python train.py --num_hidden_layers=13 --hidden_size=640 --n_experts=16 --experts_per_token=1 --d_expert=352 --d_shared_expert=640 --hidden_act="swiglu" --moe_layers=[0, 1, 2, 3, 4, 5, 6, 7, 8, 9, 10, 11, 12] --router_score="softmax" --normalize_top_k=false --routed_scale=4.0 --balance_loss=0.000242 --balance_bias=true --router_z_loss=0.0001 --router_noise=0.3 --init_std_router=0.00923 --lr_router=0.000336 --num_attention_heads=10 --num_key_value_heads=10 --head_dim=64 --vocab_size=16384 --norm="rmsnorm" --norm_place="pre" --norm_eps=1e-05 --positions="rope" --rope_theta=10000.0 --rope_fraction=1.0 --qk_norm=false --attn_scale=0.125 --tie_word_embeddings=false --parallel_block=false --init="uniform" --init_std_qkv=0.0194 --init_std_o=0.0241 --init_std_up=0.0278 --init_std_down=0.0278 --optimizer="soap_variant" --learning_rate=0.00647 --lr_mult_o=1.44 --lr_head=0.00335 --warmup_steps=200 --schedule="wsd" --decay_fraction=1.0 --decay_shape="linear" --final_lr_fraction=0.0 --batch_tokens=[65536, 131072, 196608] --max_seq_len=1024 --doc_mask=true --train_tokens=441100000 --max_steps=3801 --dataset="wikipedia_en"
Below are experts of layer 8 (counted from 0) of a mixture-of-experts language model. Rows are named router (the router's row for the expert), gate (a neuron's input weights, with its number), up (a neuron's input weights, with its number) and show model dimensions 384-511. Each number is 128 + 24 x the weight over its row's rms, rounded and kept within 0 to 255. Numbers have three digits each.
After each expert's rows: a language model's description of what the expert responds to. This comes from a sample of Wikipedia text that the model never trained on.

# expert 10
router:141165074128137109102129156120171159123108122114149132169153104165149117115110152146139141095129138128121107162160088164137132161103103115115145145146158096128087154110108134124156121109165120140148110114107080127114132142131173173089157112115129096105143113119132104116091126152136175112101132172140075127072143104097182157141103182094117118121122143113137153141144117136162112121115
gate8:108149119085102158093134125124161111119151137129135116121135093134132136120112110119143146142161095143130093131191114097131116115115109098100125115145135129144111141096138134147170097193140186186110098118123132123122148109172150102108155087099185136143144088108139114106140081127144165137144165145144126123160148141099112093101121117117099141123145121150143143151109160156169114100177
up8:122105115151172156065128145111171100146111134153104118111173144132133161098175170148121131113115115111118122123120132069157121111133150145169112144103109152115137122134150111104132114157121128153137141109137130204156160106105119107104130129096123153096102126147144105127132132153146093081132164163116141141127119130136160121140113133129144126106139120126139106142147090129102140148151
gate9:074119120130073109103150116123127109093113111109133123120129109145102127113111168148108113115172126145124139177090090172146148084113135086116158104141149104108100110099119112177164113138089135125119133104101192110156111160122141104141121102143145136152196133118120096128101105085162121114125114153108126103123130122102150125124096120137107155115139081165126175131145137112154088120106
up9:138118119131117117133157110156122129157099096046093142142089149140168097132119151100121124119124156098106135185096105102146130155122133098145106085138080140141138101153124062139134090123145115138130119146086097131128097120131128139145142132142136113154079117130119137156139160098140108141143140125111117109134157128060133120148142143164131165146117181158147109086168110105109105123121
Description: Line breaks, list dashes, colons after field labels and section heading marks, such as Born:, Died:, Species:, and ==.

# expert 8
router:163139132151139101133134167151146159188126153123118163104109146142108158127101156109138104091112147090104166141099104136098117113114158119156156134156147126107167117180111156078160115143157080152116095141107098166138149123102113135141115140123185119098116088094100138147141132170141139173107142161136094124113137163110183110160154150068119118111161176073146186121164088096126132151087
gate8:151101149130132101123125132152140149143144086128114129113164110133149140151155132130138118093077114142120081162116103109163116113126151110144141106138144112122161151096146165106120150144134123151132165134134130133097142150098126149136116135157116135144175119108105161133117113110116118175132143107136089074173138135091150158116121102111087125137161132148123093141135119159124069117150
up8:109139120124162171117149142129138126122120144146103140121149116166143146140145105143080158122177092132107131097095120078158147119140117114129128082138120121098108094125102109139132115129108119118154140141166141102164128176155135097132144126108097116067144151063113155155171123169163143135095142157133101133132145159140136144155117107079124114104157124168162121160152126112128146124120
gate9:126131123134148114112135115158096154158111131064137113131114175097134125137149126112132134114110090125145121146086163135106125176111127162116098147138142115085142167122119132157122101106140069111129094137120138162143135162100133160098113139158121151148099130081145108123125138137140090107115114142121153149135158128083076165161127092078159131147107085135130089125155104103155082135092
up9:133136126155137123132140096125131159126140106117107111194158099167134133097175161167134151113121109071130126148117146131117163141150133137102137083122056150124115127154117132131083134135130134105131155168122162166145092113105161184162131125099145091163150116128142151133089129129137131143094114136056101116125112134158087125156159137121102123105108097134123044139129187106148135106095
Description: Pieces of personal names, especially Indian and Irish surnames, such as Devaraj-an, Balachand-ran, McC, Singh, Bh.

# expert 12
router:104125110148128126157128122124159115139124165157151105112132131183093152156136173125136132094131162155130135113113096142088121111110095096114205144149181130086148114120147155098134140131148127142127114128109127141132143161127175115125096148129134114106180110126135094129127119131093129157119129158130121090067135138119155082140111130122100086163137107145130167142146141126167076118102
gate0:127157127150129123126128129073113128193076095149152151164120101137147132135083154122143162134133129184094104059156142141133120126138114168087135108134117127099162171180119135103135153116143103154153147158177100130158091111137153098098126076118151161131149102137109186130104145092111113185119086108131129122139134160155164136160103127153138156106134107117133143130110129146110121128121
up0:124083122088116133105110075118118092101127090116144146127124120156109146129144108164129138123160101118139130141117145081138140099114122143119117101113147109134138150115124179179133116177119090111124195113120111133137113113109107139148136158137167114117125092153116158137119104115132107138130180105135101071125166157119129173121108140125124143096107158072128111141171115142114129115109
gate1:137105148157123135184092137152137094148144150096112120116102132147131123140151169146135130118096123141101120097141110139120111088144108109128121151186166156166123203087091133172152114157126123136100108092084146109138171107127099112101124092133112126099091132122140119107126138105141102122160134110075141167121133124117146108168128136077133109142112127158141160140089078157116085089147
up1:143164095139155084097118105092133155112160144103125061133083085115133122106128150150112156174135118117113129092127105134107074144114124134136096108110139123168152139169125082120112099158176147170123121121180137128109085143142111121106103107139167091127146159131122120098086166109132112075153103167145095120107161097128099142141115155093153119155091123164126091114140134138146132163121
Description: Opening consonant pieces of common lowercase words after articles or commas, such as fl-int, fl-uted, sw-arm, tr-usses, dis.

# expert 0
router:100139143146133143123076131132126111130125112135121098131137138166130085125114121124164119107138141137112150179080124126122101131066108135103163127175181119155097108117099124141150107098164076125110121114143077109105140113100153104131121124142148124171169105131140116132143122156131121121077123104116137138073119156107126135125102154120157120162166112169115117105116134181147124124110
gate8:094134122154136131162119113137113102164166134161142153126148123123170144142142115122150103098088105133117105128103116177120127138137133128118139110121125124123149125140111118111149176150127164119132124079139127146133114132123133108118097113114080100161138165111088116076118129149109127109101139093138172117103096116116087134144117138072118089131157158123132124195101139135149160112123
up8:107147180121105150135132145131120083131130149135114133134161148101068180131125159153098111160142126113144125138130085120135184146127119097122139126150142099098107110105131108141130145151151134154061142131139130116133164141131148119103156121106153166116130134138161113130098115147186115159140167117132153112161144135112115088134122148129085101128117137156130127143142084176121167169110
gate9:118151135127149091132139129152124151113141083138124129114123121136131127147144145132141179164175157117131094129106121078148107125103121197108155129069131130151137112104086110104160087090089118168155097070150166114150095129168113145143110155133130104142125152149100188122073113103155131123088133186146128160136139094067138165110089189117112106113113126148123112176127100093123160143116
up9:113089104171130089132177165148140142141058121164143133114115125102136069107111164118151112115145148119123125122089120160082094117118155150124126117123137109111089120150137105105129142109102138087101096105108151078172119119111141142142130154125166165164093137164142098134129122108138106106124089135070116079143121100088102143131142110191130154130136168149133115138149170109125101164138
Description: Inner word pieces of foreign place and proper names, often in sports results and geography, such as Bel-ar-us, Mal-d-ives, Budap-est.

# expert 15
router:119115123125086091204148155159154177127082121115092180144165114146169142136107109131124140110184114113117126149169137118109124137102121095095167127162146138081130112147105163128135131146146120175142098155127110113110165129142152141141110127104112070156142133113121121141118106093118180145122152119124136095100128139116129133139143116098137124138110163107166146117129107096135130141119
gate0:148123163134149145175155103102129142106093144068084133121153115163134107114101152119132159122121166144121139140130143154136100088126128131146135143160106114049143155142152106097116133173135110124106170129087140091112142131119140099128130166100148113109156117167099128122132089146158129110103122090121122138167120160138119151127120098092139113099087137112106080135133118060130157127100
up0:140122126111146114090152109129142135127133124150148135170082138109130158131135205096094141080150037144158133162143118089137108135142150147098149083118104130123116157149143103164145118138140112107107118151131138169071147124192132107141129177148167167129098108143104121080110116107110170143130170097177152082125141099148077126104080173094143120163124129123105116148117124149162130118185
gate1:136124116142168102144120126082176134180120148122125160144131143129138108151145138123148104134166123148115124159148120121114103099100113141153162128125134096124153145119163121103151090114176119112147128108151137094115142143139132109117147166142087082136089167105131158098151128063100134136123113135111138148086138116127109129177100123090157101121161163152097132126115151165136118130201
up1:128159124095177099135141112103136135133126058147136100083121128116128120134168145120135140133120130111104134117148121144143119181136154144117129159145129126155072148116109135099107136139124116134144145102151167103149133103113152149114111137125164167109113135101140101119100122131110129107138117115147158158132131086091080186162099127148146175137143137098119144085101121099125161135154
Description: Prepositions and labels before numbers, ages, places or amounts, such as at the 2021 census, near, over, (aged, estimated at.

# expert 11
router:098139093130140139151127178177158166207168158169128144161131109143123131112130138087139130085130133136110163140147093158140124145098113132132151133147127090092095129140141148094155132163171100139141109159110108087101132144108164148105107107106145125143118130122125102149146107144158168124109116151120143109099149133071126126142103202102116100103171175136144132119141081127156102089103
gate0:108128155160099153096086109097091137154112110129099136109134161115141114134154174112152171138123133118094197097137102136129097136135084158152149126146117100123131140155142125124136091163135115146142166155111118125089161155135133133095155150118131127110076133105132191139135086189128085180081156159155128128120119136111078107139084131102168086117150156129133116099137135139124164156121
up0:147098133172137168087151157119101154122154133145146101117096178128117162156116108132197154109140097127106109119133169143114081123093171149130123140158101127122164125175099148162141118171108096153120158132116166133120157135071092087120136153100112136118141138103120106138145106153133162123113148122208110135092120138107083161110118129132131136147128119123149155102139107142131090133140
gate1:121133134107126097123110143123123136160130159141098112116136146186115128126168107105107187142142121136119125165146083096124151108108119107105100115132140150171175139157111112115089069077120161150096133110125130088127174150134180168157164138108149108101114136161151095120125118148102147169138160115115117166096134158144126138104113128078099151089097156127093145112157104140123101082081
up1:087133114154161151126137097134131119112112139147114094111178121158133098069119134115153146154142079116148132167122094107159146157136124101124120115128096164112136143138128160106139119171184091129145148123120162134131096074115127148158147148123147107138153189126128095136111092101154148136132141146144139134133132117101115123168115175088096100127155146129138136103108166128107119168137
Description: Object pronouns and plural nouns for groups of people, and the ers suffix, such as him, them, readers, students, members.

# expert 5
router:123148113116109099110134132121135157140088141138111118113120134151130121111147111179118084107147140133121120159145113140138127161106159125104140153142149110131089095137107156115152095125141112152126106159113091120111144134126138149101098100135138102166129134125133076159104102135133141109090114149143115118099139117111204112096110156124146114084119139147155160136134086073146139108122
gate0:141134127093093141125125114106134154122110120105089115115147058103143134151121142115120102152104146139130134132144152134117128118106120126109147112119144093154129069155132130108108124150113101126133121139157126123085121112135085107144157118125153131123159154144087112114102158103145090103099117165149138113139133138137144146154125150103158145087088189094127128101074121134132161140124
up0:136081118135167136134144140142127154145122132150104141104127127134120130123165129131120093110123072080140110124078112134167055101120114129089138113165117116102091145078143112146151155114164141165139128136157158179106134128111108088117192131150122126130132160119161144115129127105132131092120123105157117154127127152134126101146164148116111106138125202173106127138140108119147129145120
gate1:160085101112112115108129141158160154123103105061162159120157097133085146142101144129107117107094105124111143150082121133142116129098162122083113092088120143176123145135132125133132132120145090137130119137098144122113146119108115132150155133092093143098175119112121123155114109136109109115135065126085095128145159133095117135147133115093166118114086104105109133126123103172121096206113
up1:081132133121139103117139122126100159125128130148127152176106134095142115135165172130159127141177124126113126119192088105154126180121130113129109156120130118138101127152121151157105157130128130161092130138142141110142100123146126101088118162132084155140160161149103101116152102120110151107147177138088134133087121063103122141109109146129114122105136157133114102148127154174103162142094
Description: Word pieces inside romanized Japanese readings next to Japanese script, such as ō, uri, no, plus some closing brackets and punctuation.

# expert 7
router:110124110138127142143125124145133147173118174128094110145171146123130145099133143134120122110106093111095137152084091178125161114089124096142124166119173121121071101151105121129130106123166105100092113110098123134129108152127171139135126100122155126129140137129114160166108145127096139140120119142161092119129108146108164111132119160123112127104150119148167142115147127106120058097128
gate0:141143099115115123157092127133112100146122118140140176104132110121145087175152159150097137080143140131139138139126092129140130142114072142142132120160129113147125148172082114115151112153129180139170166129156133141122120145164145149179112152160119122141151137126082128131076126136148117167102112100105150114117107123102113160108095105111136081133130125137118164104151161154151148125090
up0:183091139150120130121122121103109119145193107098156143103095085118101145143097166152127138162089114153123117150129158139140107108115132094114120128160135163087107133084097112149113149124103112116118137127127162180117134079138095086127193125101095099149102153141104104105120138117066125115130123041174136101121131135148157107114102106148137152136144115141110139146098185157122126065136
gate1:112081122135113118137103130086114143115138104038121140142153126147129156099142146132126177125084112200110098174176128097117130153110120120087087122136130119154146109103104172115125178110118138108153134143092158082130146163122152124143122126130119113117149100127139118091089173119116145118080163139094121116129124111133141127138146169085128127149117142107119131114121087120126154100145
up1:136111113098138128149172093146133127092114130114130123127097114091163112135111167146183206128141098144157118166163165151175117144137111130187110138130093136128113120128119160109102161123158131161117121146120138110125094145140126140176157119141206112155096131144131126129175125148173134098127161142151152122131119121094099131116134090174104142138152113108141124131129145099156118149123
Description: Determiners after a preposition or verb, before a noun or adjective like first or own, such as the, a, his, their.

# expert 4
router:077130125137145160127118112157153127130111114126121129119163139172096125121131143115103101136114144140097152095102114149113083201150164098117162116116147077142111150191134201095150074104118102100120129109154111101117131144170147114102149112127134099149111124126122115120119113127120138130076114132117144117129107118134124109096136115143104126150137179139150157139082060089135139114134
gate0:117169083116147151134130125146155138152137161143114136086168092093142115136127118101125127143137136182130128089136111108167147120141116134141143167173158148149107135191146169107138167154144117144127127069145107153177161150122111185106107106133142088145078106148110126109105158110103113096151111130088118107140165125151105126118136097120161101137095127127127116104117148131137112122097
up0:121120138110097110112138099133127146142133093161139137181123135156123147099147151109160159154113089121117147069149110134138109121120129202151139139137121132099149139126092129140096110131157075160125109088166143178112148102125129117178157172128145184109131134163147132136137170099120130167134157108142104115152125114158143126158140120122146121163130125140126151151104131156126095156092
gate1:117102096100169142153130125153170125154141141077111145104134144186117121114161149112127155137103140138084109118119145148112152153155116144126150124141161113170111166151083088144138058124101133127126086120132110117145170147148161108161132101100133160134156114132149139110138139117145128133113148140137156123103140109142107129112083086107167137131113136183105166099154112132113099108160
up1:092112078108111131152111114117106123131111103150140093121087153139149144133143122142121122156136128172129158133142133136155139066139121136129132151130138106146158145185094129133149112106148141160168161118148153104126093111137144114144135110121157110121131158148129104110113101153145146154172106132161151122110134108130092134155156097098103154154103127131155108110149124170104154113101
Description: Header and label words in tables and succession boxes, such as Preceded, Succeeded, Notes, Result and Bronze, plus LaTeX commands like end.

# expert 1
router:089113119128117110158085152160134170127127160169105156121134145152134132098120099183172085109110113123129138144121114106116142154092171067107138157103131109141096124120136158120172087137128094124121105105099135132120132092170154189059112120088123154200143155117133116111104098122098202131124051141133142104095144100125106134096113144113120138136126150129136146155185098129175103116100
gate0:095147161145075159131145117129133134087086133133108113138114113117141122114125106107117142103112159173109154098162160141139139129126149156129156146157120102123114097130125138119159116090142121138107123150135118119106167087112116143118125115128161149174153121126132097101099118134137144133116101145115108107125068133138172144095103137137166139079145124114153140094120146101128143138121
up0:095109105088130132117109129148136141130099138131165104105146133118220111139133100148155142121126091092125157146183125128163130109181090135166162101127113160116104113130134137138148142132143085137136125149125160118112103117124141123130144134078132107134111176107084134116142144097146141119164134113173135096112125109070116130149117135116124130103165128127100128099141109170129080115131
gate1:146096134094122124123081133115147102137110143115165086159149102139125164143145149121114114117152099116131127117134121121124144117112169121134156163148123159188145131096112160160165139138128127131140101122118103106087116108150115148131096132086099140109133133146109116136144134136111183089167129152093128140145128172120125155137129119113157132133120137116086147153141142127100130136133
up1:126110092140120150160100088108121126099129155121097116159135136119153109144111150129155153115107120140105120100118111117105078189148090141111091179102116071170099121114143154153137118117165151142159152104086156139065125140165114121061117146104143119130140125105117149096093114129112122125103076130148129062113137127127125139124121147166132140105143109087132106109140183151149129171188
Description: First token or piece of quoted titles, foreign-language words and list entries, such as "A, "The, Ecclesiarum, ballet, ISBN.

# expert 13
router:125105111155145153117127116128140138150093101165112124137161080109157164113085144120135157107146101111117143119145122153163145141109144140155181156188129076125086127138137113129156132077131138141164108086137112150144114084121138148105121142099216129113140159128158121134130117114090146153132075130147112104137145120096149145089079133141157101138111134116169113134117140136127094108085
gate8:096121122105164112132138116172131108096062158162150135101120136157127127117121163155192107150094155157166117160142130133116100157150090080119153113124128106142146172120165151143130176103177145133132133116129096150159089116136084150091112146119106116118145130131122137137166114118138143100191080082099113100123158146128138101139113119087098104133120110126128136150133132135116105151168
up8:090151153151131154107164132103136130110117173096128133174108122150111183125100140161114145099112097120137160141122095153129133116100156121134130112103137131120102130096148130146113131148173131152126138133177172132119107121119105124108119112086120146096115147152179103109138116125129139113116111104162161150157134134121128145110129139100103092114171106123161134129170161111122151136146
gate9:159214145148174091158136177132110164103094133098131150132149086150145156139104179111065133135122148131117119110142123138107114133112119089140177103122107112135129143084127162128175118129141140161123110118113113127134148115112123114126077099155132168118095123133154178117084129124114116140118138158101084100183091113071111144136089128105132126198148093143127136135147093111156099132134
up9:161143155120078062127187119146113154146129155100112095134119110114137130132167103114116114140140153103121120116100115105102105178119142120141148146097094131091138142133126136150131116079123156093115147163127128095146075122111132134144166081140141124130108145145165116140144150167115157118124096088118143161077143124141136107138075076121150131147126130151128087135131162109095149151151
Description: Degree and comparison words such as well, less, such, so, more, plus word pieces inside longer words like intrepid, resolution.

# expert 3
router:091157106099129113115146170146160172180116127150080147134149132141114136104094122178166132083120103128112152169138100159107115173092140126103119114170147051116106115142101135099156129090201073152143101103130084121108129133156173149126104141131132100139149129124136104155142128138156155146101093137141126101096152115086125144139122189114107112114125175113134106149168117111180094085129
gate8:130102141118176125119107143119148125109126107158138133119164071125116145138107111122135120112100142124125106136178157092142120134101142108150143138122098112145127121160171156149137145181139155189093122096165088154127133086119107153137123131106111146130117160111141128112114104133135159115180104096150105124108117158132144120142089121096093088132127144116145091195126099163102088142148
up8:136126141136145159145122088115151087131084129100142100104157130163112127116116101165132131153147120128149076142150134151162135119162157138160120120126151135159116110136119138114110136130119136136146133144157170125169127104099117152116129123153125125121162154157151122117132139087164126103120124099149098160130160174132102119106131136138136141112135125158169118196150104066131168129140
gate9:105146164136122097146118207109152145133160133151163093080120128136149153102095134102141114172143161089145123142150109102167114119102130088120110161129132141133133098078120107126132106128150122162129131130121119078112100088111084115097121125109135144143105113161146182149122163129132090121116116100133128119126151161115105095112056124132111095171119130167104126153122136110131133115144
up9:159157102131122111133132136111121124121090131145160113150126138186115114191125136106128161101131142131140135141115153101071142100108119087089112105138099092081111103091124158127120125109136148143110092117110140140165107123096086126120110120138105145115094152132148174117136129123104145124132095141099150125079134148104114102106152180072109186141137121128154064162122108126127100114142
Description: Male first names and initials starting a person's name, often after by, and or a comma, such as John, William, Mike.

# expert 9
router:112151133125133116153095147126144126159138122152147155190157142149116131131112114169183119047138158063116167129134094168105128161098139120094169160126130099101087123111132177108116142140156123123104108139119103120122177117112169146113098134129126122124188136138095103199114091116138165138129098166146129110118102108116105116123161140107138148129154151105154141114125109111161109103112
gate0:134158135111131153152157139175148149171137142159120114100129134128128052121125154136137126114133166135095119123113151124150117099077114111094136084105145089160156142152145142131146142129132120136139187107102064137159132119141112114124125141140133121166147136163111145127133118120109128155120168142143093122101149150126120092140121109148123133062089146093142116118119131132091160146127
up0:149113127086118139107170122106102134142135165151096117082085165114077107095105147107119162109181144133099107104134115097140148102134129159178102083145130137125113145129179085144146105134175102142145151110116097170175112101149145110116102146122137150112166162124098129084140144134125103084137100116159146139110106133113114145122135162159114191132133121135115145134115100108169140055122
gate1:103135059082109165134123161148205143159114137109173144112094132113160123159125143103146168128099103120114143106100144122130139121104116167144087123114159160124134173112123090126124105153137122127095118113119091138113133145147140135143116155098121149121106099109115123119125145110143129124120174114088137139084125114140130153117125166077130092139138112137167162113112123149152128083139
up1:130070106080107108117154130094111140126149141170139123101102130103160111154114105134139177083137133112131148114169108138126115091097096130149152138153127100117123140122112113099145140138087136118165131090154120078113114136086136112155131155093121114114141139111141129150103104130116159077123117154125168120092117115116108136133118122110132127108110103106128112143123119136150110110146
Description: Day numbers, years, months and ages in dates, sports tables and biographies, such as 30 April, 24th, aged 28, 196.

# expert 2
router:106130109137099138100077139126124171150124128108145103158128121135165124124144143120133139137110147152112122189095124118130136134136095140116155134127168060137158108208136168109160110119141140183109106165159114087121099149133136108141123131100147109150162124112139108136084113127105125120109123162104101120116148098124174075117096134104142120141122165112142147136100134130155125129152
gate0:144150146087121167099130123072167140148098108109107109117137119104097165142131185090078151147127132146137143114181106152135079093117117088108147127153114119139123147140136127119144116133127141178145106131123093113130119148092141136117135142130121126137178151147126162092118105114129098150094117102114140174143157130122093118090136128128160077121079126133136112101110142122109105114165
up0:152109102126120102121162143140094122126125141134145137139110201131135142149165113141072172133144103071104118134153127133111182141108136126100084172126134109084096119136159117142121109177127103164123123120117147147130084097121086094060134139134127119095107143142130142082093118093133143141143131115175099138118146129112160136141106096122099117114104175149135189117156102128103145116126
gate1:090113149125155133130112158130147105131150141073103156111084155127084082129136126125113182112147142119097125122117147127115134137140138158154158142136151146157130171150160065126139137134101145147123119117140132116152166089135167120059177112163166119083158135112143138184113150106099136158100112121118117143147108119133116135122161129100132126115114121068142137104110112122114099141145
up1:129107081123066140127115105163110107160156147150084135140173131127128113145159143155136153105129121145125099108097135115126108131154108145147110116090118131132105175179096153118119130115149114180140111123142176096125127161103158158138164151114119163097097121092094128159083101154097094129096131201158124096152137113085118122119130141121201121152118127074122130190142132127146143144137
Description: Pipe separators and capitalized abbreviations inside wiki tables, such as position codes MF and DF, country codes ITA, and radio call signs.

# expert 6
router:090144062187134164145085163154133143148138142135107116113141142132134122078086100164122130140077090102116126154103109131153072147136133136106190152111117104107104102114104127143151089146144100124157097128112136125138104143126152146119111140081130106132134145084078095139154117136129129128108129135191079098137132150106111108133123131122093145160134150116154138118159123106115095092107
gate8:096135160148121160116128093135156130094139082123126107150106060126126143092147117128123137159081109114113097102104141142123101144133161130139173120139137104158160094106150127117169168134106130131160134130115128141158177097107091101101111140152125157143152121108129158114119147104116177105125106135122104092161122133088160131128116128084131114161144180161113136141121115138153097134125
up8:103139157118131134132167122125155135125139111118133132107171081112130143129148127126132129115149168132113114134163086119159165118137170115168140140096210087134168131151070169125140158144170157128121115120148147111151100161094138144133108138105142155144167133120153133169129118148120129108117149111163093119139113158112104080117064133145092117097106090137110133133110157123096154129136
gate9:126135080109117112173119139169100157111127142137126172097159135176121129098129124137098094145117163155150110113102180145113114135148129127136102112130148138170140189102155117114157127165140117131135154108100130133118121092137163133150154154102132119170154121109127111078143122136150115096078119132118103135170128079078157153152084152117090147142118138119107169121127099108133107114078
up9:128105136104095142131134151156098170138072143108108134170118118155166139126121117162135126122172108127115133121083146138118115124110145115077149077135103082135129142165108142082153131126130168115098129144118104092134103115099115118124137106171157110144104113142175091151129124087106123095093114155100093094150153159111086110164177118149164144100095112208123079147150160137150126110141
Description: Word stems of formal verbs and nouns in political and government text, such as procl-am-ation, appro-v-ed, pl-ed guilty, govern, reform.

# expert 14
router:128159136134117142161072142126133125121123171148132137118167113157108138091155127158179094127120126117104132163092101140131142138085109096090138158142156130110145112171108160095165106106136100161128123102095105082131118158130132129154134140121123127154126117134122072164095107080122150139105149134145125095103129098098117100091142149082141113162126161128157116129137118104148134129070
gate0:136133139110104111146159125121133122124114125133143140141153116142161060102127140085094146075096150113093131131114176136117100111087145100170128144166106121130140136144163105131128118120141118141140144163154119137153148112132132118127147106133145139154085133150116153141160089122109122175133121107120126099168132132123090123115152114132139132151101190148131136102127137160088137123139
up0:149112114089140130170137121165107147135124069102147132137080134108115111092184129118108114133140083090140132164086117064130131137102155140087084144133134137145079120156123130158135121115090130143160105116154153120141144127185113101089147141118121094149135101125178138148167084065128174145164109141116132144112121110109100122148127172121159150135127145122088132174146120129099100126117
gate1:149166193124151126143114145133151104123135175118144137120129134150150129084139105110134144127127133173104168148158162093103153118122143140154136082126154154170143138135138142148167125069088115153129089126071054111109167133108129109136110119103101115104131133118104149148134138138131114178094118151075132096136117129124122195154134147126127087140180153161134166095169106139134112133128
up1:151147107086152141102136126098102118127108159125119132113126142128156109134145147103103131134129115098108097123065157100141136124122118147122096146150099140145122119140105118148082076132104121181093160108112138109129080129149115172144096170127161145116137165117125075097129094136141119147126126130136110164113132144045097111126098127134140164118141126112104145140125159155126122142121
Description: Nouns naming organizations, divisions and competitions, often capitalized after the or National, such as League, District, Division, Championship, Cup.